Weights of a small mixture-of-experts language model, trained from scratch on English Wikipedia: vocabulary 16384, 106M parameters.
Below are experts of layer 5 (counted from 0) of a mixture-of-experts language model. Rows are named router (the router's row for the expert), gate (a neuron's input weights, with its number), up (a neuron's input weights, with its number), down (a neuron's output weights, with its number) and show model dimensions 0-255. Each number is 128 + 32 x the weight over its row's rms, rounded and kept within 0 to 255. Numbers have three digits each.
After each expert's rows: a language model's description of what the expert responds to. This comes from a sample of Wikipedia text that the model never trained on.

# expert 62
router:079174162162172062132134135103127108097141129177138087047128119152117110212120060112113084098108091173113127123136181121143086126097075124089173141090185084121172121126143144143144141155089105141160124147112194130136131201139164126096152077111167208126215159119079221092119171105125107123145161105121122108120075099128155070139148157145113095143179071107099112145125110126102134155108127120113126136125141142089130113142118106104047106147158075104093155123081157110066117178148113120138135153068167141116118145176143141129103107152154150127128132107099094207124118107166136153115210132090104104094128123101132150136126133110148093181169103180093087179183134130146124132067131145057132100161130126110111120125127157115199166113195200125096121126150177120147118174120104
gate1:160145096184127139165115128132078097141113084085155103198200160169160132184136123075063109134163149095162070090136160108112068152117108124121145133111152151117060064151121120104159163153105156123177116128143149122134092104086115118171146155157114140140116128124187223124174151172132148082147111116173111126194108130113180145154106138148120113097093159124169079125095088096127135139125137124125185071106153111109105112174132108083123130112136086144097136152039109137162126147098103165088103114106123130127097089181074110164132097148165114144086082164137099131158062106048116139140087127152159159185120145165118165120089132149150113138136085172142098127098124170047112058137188107090150127125120186148131183120155064160101108140164102145144135058166201102158121135104119
up1:091129106094093126081142130163092144097113109152136130204098119130175201008153126086098140149099105087129179097086145165153104108137099120109121172097100104159102174128140188110120115118114087116097128141136097084093142050231145125129137121127107086129169145137142118133074086122083157141084107117118120157082088152162200117113118152147073148112178146186158151148092193159127114175118082121127125191135122156156150173082115156101139097085121145169165143099127119105116164109125150161124126110111048155102150082182069159143093137156120137126098156151090093185111172076153139174121147144130122139150121097130157171077130159071160173188134192148105085101144114136111060125098070122144114147147062144126092151148139143145147146100137158096151150109101107162115170188131141
down1:119149094118176103110101091057168140170139115174121114118206147148157128106095128154075107123157182122198162079127115165093062135135105146111183142099100111151167166121089071075199172154137158143089110168075152104145098083137122094117174088074109143070115140180084132105135143165141166159110184074142136172177112103123124134135165106136100146078112123120158138087151108106132153193093137161118147083102125088157134198076097048116111135080143100093143143143130084120181135123113150119124120122189156157117124134130074146142112161142112079103161135195165168149109113146100136098141122118141143121202067145157108151056124140158149140094152178074130131153120121123168126124142107125125074139078136137129128126057120135159141102140131162101172178107183139154037109100067150
Short letter pieces inside non-English names after prefixes like Mar, D, Mac, e.g. Mar-j-orie, D-ag-estan, Ang-él-ica, Mor-itz.

# expert 42
router:132217119125140169115095127121054126070137046087143181144122180082127064068106115136141098132130122165092083071168158070152105126134125116116127064097155127110113087130155139113134140147185116105093175170079106078096080106055161089154098182084105156190144173086155121180121170133210054116161061102162110123152171138175152067099135158145189154137165135107089086154122114132107164113101165138157167103172078123134131160129085159168133157164125076164171123119127077133107126132155131088133116142101114160099092141110158130110145130157121179120158137158170167167131116116101144067113139075077132160160093159127153144119121092113132116155166108113140144128125098126110133139176171162141137139139108110098112157115137149155114111186105152068190070112119099139124079136158171
gate3:119146133105152119163051132132183150140090140133143147173105056101093122128107145156094110137154113095107096145106174127157145094123046141140093098117133113144138148191164111153187123149132130063147157115093144120152104155132198062083140094087094113092151142112153194122151108147138149063132086098157073138130118101158083144112120087193185109114133170138168152187139099141083141095108085132174106141116159087101132087111047148132101146121149125121181141129145127099105085071015121172113106105115119131167070138093098134112165114127145128101168088148162119074127174158136099143089199207069115175124090137132182215114146158179154147143129153126100080126156156109190092112115109152187123154142123167130154152127166136103112114089135139193136145104175127120128108149137135
up3:156103093134161103145169133103088139128126122127105099094184179158151151131154124104169163077128173146126135127131104130086153152107176072139157122150107102130096102076123155109090193153147106221079083105087131128058162095097064120165140194219096125156125147164101123106132140062104147173164157147124166074133159124049172120174159165076102159141104118121128106129116144138182095203177146133155094106128097138132165118140171146084087140128083150129093133172130141152121195201134131168088155149066128103108143096149106119177106124082133092111144127085111137162165142128128127143118101059121137141160143103167080055170088093116129105078119102088116170133160120109123181132155135123069191121162095124166075164087131114157106144157110132105125109112036111135123123144101137
down3:127126168121127091063159115118126127161143106159105043168115114170126122160104137092181135139143141125087139125158135150110079087139145078060168104149084115138173117120132113134097110129125137128134077089111092121125134114119158070163101117158177108164162107162123187116114098130156161145191076172124129090089074148133147172149111196114154071086123127092126117151107156194138129140160205167144118156100132094134108122116092139229148117190157141182175110140129082121120087083152141150169154084111127092175167170100123159122086110108159158097121113143103154161140090129115185109158147143101120131108086089114189131152147036090045119129119140196158086120080120075147160111145109091139166076151127135159114142097121095090124134107162150140069196109119179071174134073153140
Single digits inside or starting numbers: Bible verses, DOIs, scores, times, years, model numbers, e.g. Genesis 1:2, Mk.2, 10.2307.

# expert 61
router:135184169099171113098114151147106169088092136137142168180106140130165131092112111095106104097121098126153108101169115097135117100090110139154154141153101155164187149087185124196146055172150107113078160087116114103131134113061111137130076190114117185162152138112137102169138157137135121175155100099149125147116183109174163097124150148171192150093173077131121157122154139129118150179132115153151141135079079150115165103139108197120146097151097116180158142155139109080139140114178109152138081023102172084115106043109103158095168171128154135178091130131137150120123180128167185078162174116130163139109109151127065121130116098158162121121105114117110131157132054142146143127118101098101144168165143110092115171093162154069192141126082139162180083123149168114065038130170114
gate1:154108147092124078114151154116163163148153102134118116172069148088100129145152114146142123044075142047074114107166163103160139172204118116105118120169147144187037093179086152158158102154126129131099137130158099121103154129131114156108090082112136135147134176136159106104138148128170166157137124164099161131109108138149105104152099125137121111146089141192092163107104171110125134114093166158039151126118159105164111111106206159139159107136149136133116116125115075136092114132062161147175157135157150133154141097100179078128118107137090110111185164137147123132115123102154082149153053142072156138154126116159099082095078099096092113164166090104093087131057120200210089134105142117161140165090168130169083072184157153197190140170101165107098100082103131146158120089136126
up1:157108181078132081141142112102150178171142107123126079128091116121107110136175125128097116059117142079088094124129142124139150143191110105110121120137098126151118115208119120162158109135111155155158157127126097127069100166157094179139103087094097150081150148126154148115155163162185172155149126206095153077093073095137144120121126108136126153085123171156110162098137179103103142104068151154092134146112121140158134107102172161135132095168142140146143111090173023118110137145105150147144082155151134130127176146112186078123111107114110152092162107149150102164127110123154119165175092109054105133125175123196143050076091106090095092188151123112079066109079093153214085148124139111162166160068180189161095088115110164145191138179123122142137132055126154162166113114118152
down1:122171186149058163136130108135136092127133156140107133112083144131099107132122128173069102172062112176069109090159137139146116137133083126093132133108088125133136165140126139159079094124201213104180120146145115177188130195173132130091069133129088113131176126150150140118152133156122097137128113114125175074103089081142150134089111064147098104158163116083096123146143081114166151128166143133141118057128145116133129175122131082130042149092132164100136161112150102155118119175177142113105112153136180107079134144114098135186112103121120139140112068135134135160201124165113108138119142143025160065138135102105118178064133159136139123174125086147110083151087135131121156128108205074168095093142106122090137082116145134172125169146101122061166202151131163109139218154142093
Last tokens ending a list item, table cell or formula: closing quotes, periods, line breaks, ===, plus position codes DF, MF, FW.

# expert 38
router:104108191146131146128125078136128116076158147141158049101089117073190113188156125086161133125165133117128114141162152126099133074103129131139102120095139117123096143131110135160145095108104146196153087092046164089068207178077101107111144125120111138186129118086146212130137146015068119166144098108093123094120113123148146115138080150071107118157136084131108085127152172100116180162120158118094121110136149154098143104129080066128197166146114064138149133075145156112123139114107109155207164052170177153120115172129091083162135097176118223131089118129189129149129137099163168164155117078110125124154105131172149181076138093125104120128123082137127155177097121155169129124134136142120148100186181095136123158138182085150132140129158129100105155127102152125118130128133123
gate0:093119138128078112134139081140157163172119152095126117110119145129103182068135118088154037151200153156142123184116185168157120116109144136080114083082145100136157133161109102112128126145080107126104174106130189162138172118090082105105053104148116105083108157161150164052174181107151092124098121187123058160141078106068151144147129123121115137123119078100130187097188124151124128113093135193120090167150146158172129118163132090082185134165139146137108150145125136113155171092144137118086151088104110144167151095103145076151099145058157130153146154116128162088060107148111101154118108099127144138103136078156180059123190084144190135113180129097124099124152133145062116114198148126128130138200091134113163152187087166139105132114114103160174126071135150105143124172107074
up0:181111132146124086124107137092130084143136122155127137100106123059095128129150122116123136126085088134113080079125163144216113139135145108172130158131126162123184172112142149113137148095116162125159148101150115130146139050179095084105130087108118162137117159052134116091122110168180121200176108124169187145132102101101098114161133123147109204166073154123147099199151164128064105132135143110121199161085102072118120049116150162138139132099100117111161096113104137120135086114122110178139100117100180145133149119129126232098126170167076139150109142080088123142160139135149142097123036131141085085146180103158089163128169105087082169098080082140133114137150090191180123139184152144135118138086174107141179103140119117153139138206096150144103101156075169153141091066122152
down0:152090113126197119120122117155153156140164103139093101186171160156170147123089187182109136157176083125144132121110161057127139095108142119090125147109100110063135139086111118165114139143142153154136132092165135130138094141076099200139114118100078150156125126096134086049130128140071157178117140140130085091126097062150227163127072204130147115085113107137157186128091114133110113080118136139154104108105140104113221133159120134157096141190111118094060138105136100117114087121150150089110161119111093174185110104129168135167123077086150133164141109132183162134160093190101074136145165126103163151168119155093122129092104115107211105190141117114085115125148168169116106112106144070144128125094153111124061080134046135162104153176106140076170126176159164135125118102107117
Middle and end pieces of Indian and other South Asian place and personal names (Uttarakh-and, panch-ay-ats, Bang-al-ore), plus verbs "led", "followed", "founded".

# expert 51
router:063152160136139102106109107090135192076093165126117165157124140135151116068122136075108096117187077107167056065156145113167094117156127119129157151119099106138133159123124117214109193125179135114137183057110140130091097110099100169143079163132109163113143124089094089104140129114218081134071077142154148129150178117132170075147123162161151099106125098120236110131142133113065159148141089166150109199143088173138112101132117158120139173192100107201127124115143126120110096128102159114137083112109170108107116100048119168123145178116132150174156110158103155175177118148138081091133119120104183181117141125093129080112136126138190132123136149133113132143115085129126142099074132080099171135162187126096085146092164125087140128155068121117194114094168140103120106133136169
gate3:135142103123093129166157189138221126141059103116146127144151098194137121225138109147104127124071137097116094048100164128098187105111123085048136082121146109100132195126173174148075056129158113146168126123055159154101146085139127065124127131109132109124134193110095123197136130126122144138145085092114119148146119158133086097143191155144147128113119154137147148127077156154138203135172137143118083136151163129141141135120172097110132157092134138120156139108101169119157091148062165152113172100095108088086141150113092158139064063174124108092153132097115128171171145071101110202147113126062119101145164139140104133135137114131111133082168153137109177167071136116152163114128109148085137131152116121177114201074145120041159127127100093142138134178099122142075118159126140
up3:125107088132118127080115112119134195140114156122123117133188114073104122147096107160122135150141145141127084181118100123139150165126124107100136110059174158167143121143120132158166131136119113128119142128151090102109138155084140148153138162096109119125068095100150152132187157158135066106126079151093135140169121080110119119128045112067111159093197144098148092075061078167089154107122078146099130159114159137131097157185191152130119080171104086100137104174105188125199174064138146120144120065106137125159198130160193082113193169097109101127137152128127112180081119150148169082125084078153138090137116169124119140149120148095188164121091093107087144137140151102122116132169068111152099175103185057139132111125144134158123194169149109089122161144142164139173162122016126
down3:146131049133133142069153092091158136153125089152146182117156057175088099154176110126121129109108169085070096148105102111158154128141137126141085174188151116079161156208108079125087099125143150165175116130106089167104145131106108109116093107107130100114097087097126157124107199098095209142119137128069147138156177151118119123147145143160135168097129154158047145133106116120127113146123098090139147117114132129143115138044130046157093055126132110148108184164054109129136168171134110136147151122089092140109117130155181134108174129186093136120172125084117174123160156074103091154159132134128132126183146153144057142165117162058112168093121185145106141128090115163113151120109158205165125214106136140102152174116166120069063134122115139132122152157155062151162136121101118
Column-header words in sports, election and results tables, such as Votes, Apps, Result, Opponent, Pts, Report, and separator rows.

# expert 12
router:162149134088137167146111149154116117071092094154129107145184154101124086149121071148150122081161116137123151151110042132152216124134136118145117123087151184126130165109159129102173107184164085161063122126170111148165092092063129159124121111108111171136200161145196150177149154133154125117165068127145157122098161194189136076125193133191173111122155107126160084122163142142146089157096093130161121100165061108155177139123108194116114114134062111210126132157132084145086091100096117178147121090155089075128164109164145092114175192126118120133105111151145136071104149116090125119070186106123105124165092153121035117115196143137115119110114150140106107124147114181139140089143117086117132117182159106145085128084150177067165146149089139118174126103138127148114118114127124
gate0:185083102143186125146141136149166078142126092072161020097138104154115120113128123106116156134122114127145182145125176119101097100106107110133097122140113184159170125072165124100149109163121146187115148111093117090093192125092143103134171096142155139179144121164127142140113099098086171165149117152099121125145158174102121158089192126130204139154152160105115132157155121080154118154165153187120152157110121159128129111151072138115088148088113114086134155106151110211095114115136124109092094119118117100076112055142108140161108140178134043102100154142135102074089082192091185119183037168167155118138109144133126122175147033131116131149162133132178117111105140158110157119140115144098153102138098167121132101175097123163175096117116069171111121072135156196182098115112059
up0:081156159123146090132184126202119120126183135127081185106097104138103145116125139075138139159123125125094130117121163162164163135082144132119038113086129127104129146201119147178084086129146132124106114120156131137109110082065174140158139125120139134134099174154141187200143165121127148077134201136124173133116116165176113102173134104146201108143111158119097146176104136129126141116144132092114124146119096147148157120061198109168163087104154106088148124096104139163151125154105130110136092203180098177155144088107085112113171142103126113109207089135113166134154070121147099130136136140117111148054146125219124092145114114125113185056141093086090157138116071150138136106131098167069041113161116108117089116117081143108076050138128148169080117053098137168145140124160143
down0:192130152170130159172157133106144123124083110077162107154115130106154117125114183143151216113174129117186079110189127169128100131150070124148188145147101119088085123105107130191171119133133118112089108141099172167116084159121120124152147072105101136158126134144129153111102124076126126098136170131085124141149096107087096107117191155132132126105096178114138109137116181072167149124079134164114128150105122081104146137142170128154117086125170200116196067092146106154065117141072120125135151132176132052154088136139090128082164101074148139102094148115185153187140126212148074121158133064100078075044146140175137110149134076106140144146096082163107129147114116140106100165094119069190136127136128083088150102144146164096106165188158144108095120131154106134179065138090155
Line breaks ending list items, headings, table rows and taxonomy entries, such as after a name before the next "- " bullet.

# expert 13
router:131187194152165120125111132099098090103103100137133114118140131112125148126103065146120107110172079146152116113120160183128157139156078088133079156131125130129107107093092171095127094098132090127149176159106145119067144102108117174092077143122108164217168117130149196149086132110095078129163103122125165121137131169206123115139068111196168071125145068137126079059066130182121106133077119148098163078147153135094118121125135193116142173172162086136117104188125099128108108179084108120125174111157111120128114127098095060178135117186068132164140129160151147164101149083129131127177192103115143115162158168121180084065144102109169105149165077146112086164096090158075076147070147180101131111148123117120103144135158104134097082154151180092105137152096108103123122181091086
gate3:144111135155135097115147083131127055137143133138183155161127150159174113183126117150133136118106120144139117145093056110163125119112129083089059094101150158175094079182090176127130152155151108133126169172121145139144186094103146101096116111130178161117114115162123158105069112125147122106160129189076154123173096086105133136071163142143150157136127161121056083127105166091084065168141130177181161127153195128194138126141126148134156161153072186182105113126106084134074099129128100131162124171105153158138164160120154085102091110045129151125138163153159110128159188108100119128092151098163055117154094062100193119106084201127155175135130085125132147157089173081121135067180124072109129130060081173126116090139140141132109131096124163148117137167141142134136037152123122
up3:059110103103137160117147115144097131096133129169090143156115176188099166131164124090088166105159174106117114144090155155148147109132072190138097129149062129056144124080115151073095163094087097175172119133101133108093138136144141116144118100079100180141122178072118162181165117112087090119141124161161102068086138120151143175138133160157137130192078169149182158085090154130162087134101146172111111139151125140141179080128149121135175140148130136141179129098132127114119112139110167139109155192144055152142098100123108107120128137186067087111169148132135142127158156050120183148123119102105051207112142119165164119124140142182107130187089198110107135071138107132160152097102087153115129130147148083109150079132100190155116093115116158047144104096154095129032129115143092
down3:175103148119142139104152078092117166112146151088185063091171137118069096091139102075110137127104103133183147176155135154148147159155110083180108102136150122123160153128088069116133161146134156169134160124136064134159092138079166087093154165122084088124127080113156184132052129194169164151133122165105170107023144120164154125107113129129095114063058143193068130109146075085132167216129168128112183104113118122122099081156138161148113116133126073138121161117081124158147133128141147149105107157118136178183135163123116120111152127123116128094114102145129090165122104087183114106107123093154135095130081140164122109112152101093111161103072090127115201195176119112122122108164154112112164167195178163155109160102151159078115117154192150136153154132088072117123068149110098
Final word pieces of personal surnames, often in sports lists and tables, e.g. -ović, -sson, -ova, Kearney, Ebden.

# expert 22
router:127111136108153125131099101080161133125056158147147044109072085103145184130086073144152112159121114165169110081115149143115127099085048123083075120150117096101149140114145144138165109172121081094124157175068137112109158126114102158093123109137133191155201123118115197146133169131151095126177120145135159060130112165143150116152080149142165132118132143167133087082136150131090125081079073211157166108182107117155112059121158137070166142145129093131184154093122059119086100137126108156106138089134173117111162157113146116124093148138132196140082093138104138165114158129136166152154185097166207131171100120156160130115099139075150144111138142158132124188118114109110136109096094099153203090095162195128128122161117153136099141133122172130097168141081164132181084194146071
gate3:110118144126127121159219120115037149096156136086152098128112113131137145164082126140139119191069203110113098064046134131110137158220126159146072127166107155113131128172102137087161137089121177141186079187097111137116126151117105107188128095070158175067130091118114134109138078161142131113138138137102117129168127111134128115145065152062113145119099119130143136083056092038121087115126125127162119158113116157121091057131119167107138118160111105153148119137114163119165096157155099145118178094095144081129118165139151194157170160089075140139159194107132119095131142153057126176124101158125104085143119144099141090147101135126140156146163199180112119179155159118169120099132103088123187203127118091138146159146157099081132101113106098123148155122169178169152111103157142
up3:147077149156087181125097116191156165117154125130120131101189133166142113153080134108145119112096056114142106120118132140088098133132100158139095117113104157085117106165131154141177077121131116107119144184129172102141144088147084129194123123120110137148115091138182156131101123117113088125152092088134143094098141121121111110088131175078058189137161118135151122147146122056184151191128172122147168147111148145167120116150090169095114097137189152123151056151142166134140077081090144071103097146120063105204140131135167081130185079073125146083182132121100116082128188136137097150136166089183137149141156088103137177129071159099094133163094080173170086120110160132134215154152115114113150169120125181170120116118123181083111098113217110100108043153121140081132140087098156
down3:123131169121159123133037115153084118142089137149113082162105129099149113152152135179080131057134096142123103152107181167123088139124166107135142088134120145156159110105122172180100153131150147081121180131114090137118099110060105159110117169096117181143171167106164083135075120174113087169109067086101134106155118143129087095130125151133092153117120107150119140202095084116106148123100150107128199135168168131106118133093126194125170183174135108105120107094130136127094148123167136147103124124104109137170152073166121111107138115100187147078147163178141113078118100131125061128186113160085200078072068183109139107109150161190080116192175080143153146076144167125146093111179162116149094099140123117153143125218089124073120120146117161118067167138114114125065093150159190
Word-final pieces of Romance, Slavic and other non-English personal and place names, such as Lud-ov-ic, Ald-er, Ved-ras, Christ-o.

# expert 20
router:125196115122178111129100103095052117086156099170161154162103192124153145064137075110144101118093092160173108037154163121148129072133143120131097142118165134117106161117143197149168129132177118086070161130131105134107066141101071145139116190075084164174136146133139141181157165099137120113176123164096131152146158103197152038096149166136163115094161072142100133158132113119125126178133126140122125186087157155152175089175123169131096152137128128182127138139084095070102074122147117074161061092094165123109097114113092127100135176134128158170172157172113135130116153110149159097099199133105130115125140112112119148112170101128182126113174117120156156189145061114084078115127111159097137148144157110128155137106174118131199135121104166145150121107145165172117074120205112
gate0:085130133130084095184108098156163097180130139134067142129105066188095088147130074132136122136116107131096181190104136156102129175116133093085122123139152126130086142099094192096105122148145090124136060121155065127139086149102140117099127138139149146091168146105123141123137117162132127126146132132118158179161130155130175184137122101114115185154144115094196118176169131132088155095176119183086143114155139104113145137170090102143139152142052129143084069076135109106130110081176156076196162130126127205102115143055079118128118044152108100075103117103147163154093113127067115126114105154126116150103132139131098109118213109127177146147084131148182157114148166121100127215119154145077125147149114143138174096102087101131177164107089112144189181156173121125156079177076196
up0:152106090138105200148137096141156171073087144071153145115126125077123178100075169129127141171155095151150117087169149129143179100165086174172092173161093129132144126119135069191125105143099129060109137167105131137122117133123102164155125142120096076107209199129141109131126156141114116115096165120110048058095150055126098105067096112155134081109082129184138096086091164077184135136092140127137133121156142125119193101129164147118146146087145132096154141117111081141129137156118183135078121113161167093147125087163127110081145131171130163161197144141125150113161129084188136124171103133141103159182133192166176130131120147144154101100116124127104122169111141115154068072193101108160089116216127093082111097117124176079171085150165114135082160114129091103118099067139129
down0:119150159166110149117104121128198158056108136105112107116127101136133176083181114161129109144082165125123081093131126121132101179157098192154142156088119163150146097153158092134070165114154129084125129191134136151126101169174121166126102113095123141179149200114147116069154100136120171095074083100111146108084085070123194122155149135173086150191090096126181174132097109141096093148146154156160158128085161110165119122076075120127107127099054157108104123204140149074104234107127104091119100153163162161131188140104140079163116144125102118134124141144170157079168116118124089122141080168151159125115066097070152166182133125146123079148125155148117145126090154102052120138099104111144135072163134201121128098131118119125181102090088082107162146135119180073119118137150160
Raw UTF-8 byte pieces of Japanese, Chinese, Thai and other non-Latin script, mostly inside parenthesized original-language titles or names.

# expert 8
router:183096080149159114090188160139134102168144186112117154149167062137110115154093113106109110081152112084079106122145100079086162124106164193175143117108118122148121132150189108154145165100147168159162070114109079134123148144162132117158152072095139055090078156081100168120158116109121156143141188117120137137131153114134191167136115174087069095108149156122066186130159075074081124131152119125137094181129150166140088168173106139173059127147167121095147171138161182115174081102130104160129089128101172144126165120149139135072095099107151101135133121112100139166158168121219117110051095143168134122123077120158099137124197102092082184070056104105131137081159133129113111114130083077093142119107150147136099141149167134130106170145115173168102120069149107121142167106151116
gate0:123110153108167148171145101094102156079137221143161119184066116141154164097157142106133135112148175139111068147142129146181143152111098134166139113152141121094117149143133068123157167109092120168091128095097092109116152094132100152151159117113066156130155124154156109167177150135146075129103145080100089177146146160089083169138157170077130135102106116148085158142059091152101159099103119097174096119099135152160163129114107177109147131195166179159103090098124099181105110162158103155153095161151113144163125103181106131100145126144152116091157084120071068140161095170117102072167100078110121163153108156119103095051148121158075139138158166130119169110074148051103065069150187172071158129152168149129176134116188141032147140179114114124126148088090093106100113104145110
up0:096141127119076100147111118102161076156158138129131116117147116199103156104129173078121064166091109115132162169112130193142119120109110201155161097112147100139116174159133135147133075186129128089222084135148125109130125118110127087148154133182126075158109119119116169123120046213087130088101213135129152079059070131091139103121110136128107108137121087108115155126090170119129078152156115153162115117154157174121146133127119119154112135126135123104122156174156182097154198063112144090119081130123100122171005121129127095174129149098085149143110100112117086215108106123177235126172109154124083101074116143157119164123119105117112167106091142148160164152156109145153096135153168106149086139165072148158093098083134104136148113088125136152128142098140139165129142142137077
down0:135152141073104108173165109144201113128114101150116142120166100159081095157093134137103103117131114118067176114114139154139139109159139125092091132151145113147094164164110143142100172169074115110105137169122125118145146166114159085081152101110151131135139100102109095132135078143135085086101092111091148164070132207121136083127162108124112189139146124115141100144138159152127149155167028145142073081189173137161131151115146107146165214121107135120123233149097155128101154091071124095159164089113066101123140205121055153146134126055092136144104159093119146103173112100086123130115134206100077163159160125077129140098184187105083120147142131137145100187195133119195129157171129081150128144078152135116127150085099143138144076098181129104092111121109128108149162140076080
First piece of a word split into parts, usually a capitalized or lowercase stem like Sp(acecraft), Dep(ot), sc(ience), App(ropriations), pl(ated).

# expert 6
router:122071152157141183122143102150130094155139113094109117125118078101185192218158024078143138150139145185123077124091103170091176091118134123036081159037122154128108154098093121102145127139045131114152144117088133136118189177123083111109153127127156118120137104127129187078151146143144137098142147129131087093093130105184128161169119090091128145140130166160136113192143142091065163131164182101109139109140144145137039161134125129092142171114094163128158157115141138075112119160127136098099127151103163166155087107126157092146155168128122189142127169087185061153127137129183145119097168132126097091141118088135134132084162173118191176173094134122118153127143097094091131097173179161117085090144112134145077142117103155153125160111168175108112120116090129142116107134141046
gate0:097090117122129109174139097134135183127144125122127172128101129112095152103102117020123095148165180108145091172179147090115196115141190107185102156073113100119076172112102156138132131094144138150169099116092149143098170097138090085136108080190132145096171167070113145117165122092143164091139065092116115152195137200169092125127159146103143099099105110107131099139129152119124134148112091162146118133182130185073181092100104108125108164058158138097128109124082146123122108114180073160126204163140096156134139105144107062165163121101168041129084119150143124133089108083173106179118122135203089151164125119139121107119120100154140191120095110141176177084107123124115097159085169114127115140079138096129221134130118166136135138115135151099094078162166127087117184143158164
up0:234147153154171096119095159136132083131084102096152101105118155110126082066225091142171089127101146095108123132126144144121073115089089115140118146115160134162163085143144143120155100108142197128117164091118073189168171149118163110137121091116157114139108179168144123099097148146159113157140169157094096107106123067083182059174090157166149138102133111148156087079144147107139175106154180107114117162120177036112099129114104141130121156156068137150095147089122176148167090122112198110138078059124126142173114138121130075142083112106091162137103129162066156108148119111122127072154101149100141141109126104162120171141075111116172118145170144161157066202196083157171130116090090165153121049165143113156135155119088112116144100137118091169118126119141139095184126129121130
down0:132163101158146159151156168093075092124102078202128128083115142116166132095132138130102177129100128123143107166128112137141148121136122092117147154105156111141159112179133129136151066128186129103116146120207157172173122149194104133145086103196083148137158103161076117067164178094098128157163074119101109140106111170196085119136101151059130138052126114127156156115079155150090154174122126138117143141144074151164127165128077116128186152158073126091084091105146059158184134135107121089092149151095137169144145131145198127108117155102099116132109107106158182052117125073077165084061106166139149042119100108137123108177086139130162145108108078103120156107133159106169132133116111077106105132106131112208137113139118119124185110121132128140106147098115134128116111152252172
Short word-internal pieces ending in t or p, like it, ot, et, op, inside rare names and terms: Pavitra, Biotechnology, Osemozotan.

# expert 34
router:153157144155075124098129163094099134172187094129123180151111187103121076070117151135105099158086142118125125123130148128130109139105156116114165122086178078130155097116169160124098159136144135133085158121077119158122026129104116101135105137155074123166158153091156090179122071175159092102145066149176086110118137139115149095035162149159175145120153149114093120167155134134127104077100178108144158116177081128082138147137063146111084166160113067142171101085096146143104134169139106116080110173087137125071130138090154179073118109129148154098121123171138111220151061144083085071138110089122078167149094128118105106154098123148106100128115155124131122121104153130077130151159131163162168151075141157152166096099092124155068162135060124136161056115121128189148159088191131
gate0:096095109155104167121161138130128148124149159093169074165114105082113134114046115184109126116122124173103146140065088132099085151123113146152103196160143141145118072157168132136152119080146173163166126155115148160107130120172111124176095131155136098108145087174153140156087080063131188161155166108147118161112180077139154086171085107179133180182104153151140101102115138117107062091149138142131127075161136165167139127135108139185078127151090117172150136119090150043134140094129149129107176117170080085135093131112094166172080083154168126105117117147198115090146122186113087170146118131104108168151153177093076118130134135178089130103191158126169114067145146144133113062099107117147104121147159096132032147144135187114084086154168123075133101159078121149092068127161117
up0:133130176131146128121113120089185146144087105163110138136110137162156130085156146123121092123134111127133187101210169176142097158088146117112160134079137080144128133111088115052129160137142102075149108106162138086103150114092151072107164129162184141204182168080093096118087176109152089128169105134126193151138095166135108108075152093109079106094178077116113108143141163120130124191136050087171076174106076135115135137119104094123107139125067132129095132176169075132124123156109094112140124098106177090063163117145166163090173134138118098185124136107118165090113186087076148163150160084102144088108162147152172131124076128105153130103108123083159168184118107098101143128188147214109087090062121116092188121153122107125120180108136137149153093155169149130161140193148097
down0:114101168115178137127127134099098125174083137152137154123112121149121101123107136132132155169119157115122109118168192108148099131099148074111078116180145143139136166058071133155074057134110095175087202159132184109126151163147139129172115103163192084217099136138153132194096068125135091168124129123090076070107146173157107134110103177130169105120138131138123168100187160146184118091106096146098103093148119133118119027156123131128145080160102070120158156156131140163168090122125146138183161117156109076181126159199091099173127057139134126178082113106062087119128148139106131117158092148168055166158119123045118134135160145071126087103117125097139090104131081120104156156164125147108138138104129108117133166070059148151123137119113110121178177136166141120165132086118139
The first digit of a number, especially 1 or 2 opening a year or decade, such as 1920, 1980s, 25%, 50th.

# expert 33
router:120176178133173089097125147124120163082092141121161149189102136125156141107101108113119108112105105126172120093170121078116120107075132114149152142152096157178173139080163113161137071149159085118084146104118138080128145137063111129122106181087098171173141138132153105154141183133140113152160082086138109167122186136171188105124169141174170148087157086123103155119158147150131135197134124176148146133096083155115155075142126202121159100142102109184150148141130122078139144115152113152122094037097162095138110053096113144086169193150161148175075133143116171132133200125174152068147168116123164163116099158124079139119107116164178098113095129127129126167140078123175153139140118111104144179147151110088133205083137136084157120151092146147200103132157162109084013144165126
gate1:151168112077072147143126087107151114155104092116072105126197146152091129102148132136191147113127093156114153112178130180144145150160165171127140125137154119085114158178078090085154164184100154160162171145186129175130135120134138109111108089170183100126108138100068156056095084152094085123150113167152179096108124081069119182089069095105108077123097156055096100148123096137197154100174122123097161145181153117133114127133161103154118119071168109049090105115140138114111093115105096139164100082157084182155113154156187184146128152137156103109142126149130121126112184135064096150146156155078108097127113143135078157063103157150101179169131143113082101112182083120121131147160172127154118102114123124088184123125072088143117138128101103157096100180091169150164161196135135
up1:153151134143116167172080159159151167115066100159161116120123091107141151144124138119148158162103178146087147112121087113086206159165112061110108147133137172153174140158070121091154101103172119131125127132083061110079112101102150149150094143195123134132139119114075177110109158068136170131161129172106103161163133130122109130137107136113069174118146100148119091158125100116126129143153065177167125152098133084126144087125103198229155130124143142136150126098099140134092107075100119142167070193154130106095173127170138131157114175179133111033130136172051108137046179138135096139169109147107145079153167185162139128141130155142080112104115151095161164097149139111093112085093139120168203131117138131129138023117113113092103129124167160082175098083092123144154106107161126
down1:136133136034137072117138169133106186056088079127141201107156131150114172172133100129138100063143087117092142128145116137115162110067111164147138123143111143132217123108098112125170102137131130113139125143111125112091115142108125087164135123140158138135137107104120083090136123106226182144157125113140186150134137142097136062047170154112139165084117133105123120139173075128141093119096147154165152126102091076130162184117143161112121083094121094142156148171151147159144090125115100179119097073160153158130083089187160118121112138102137197139161136090148124114102170179121111073158128078152134120092119103161114099193126126231108150095157088154144136065185227131106140145166098144129190131113153113077089133081104092129173136142108138166116132090140128145103118088114063
Pipes, line breaks, apostrophes, ==, em dashes and digits in tables, code, chemical formulas and heading markup, e.g. Alder's, ==Honours==, cyl == 4.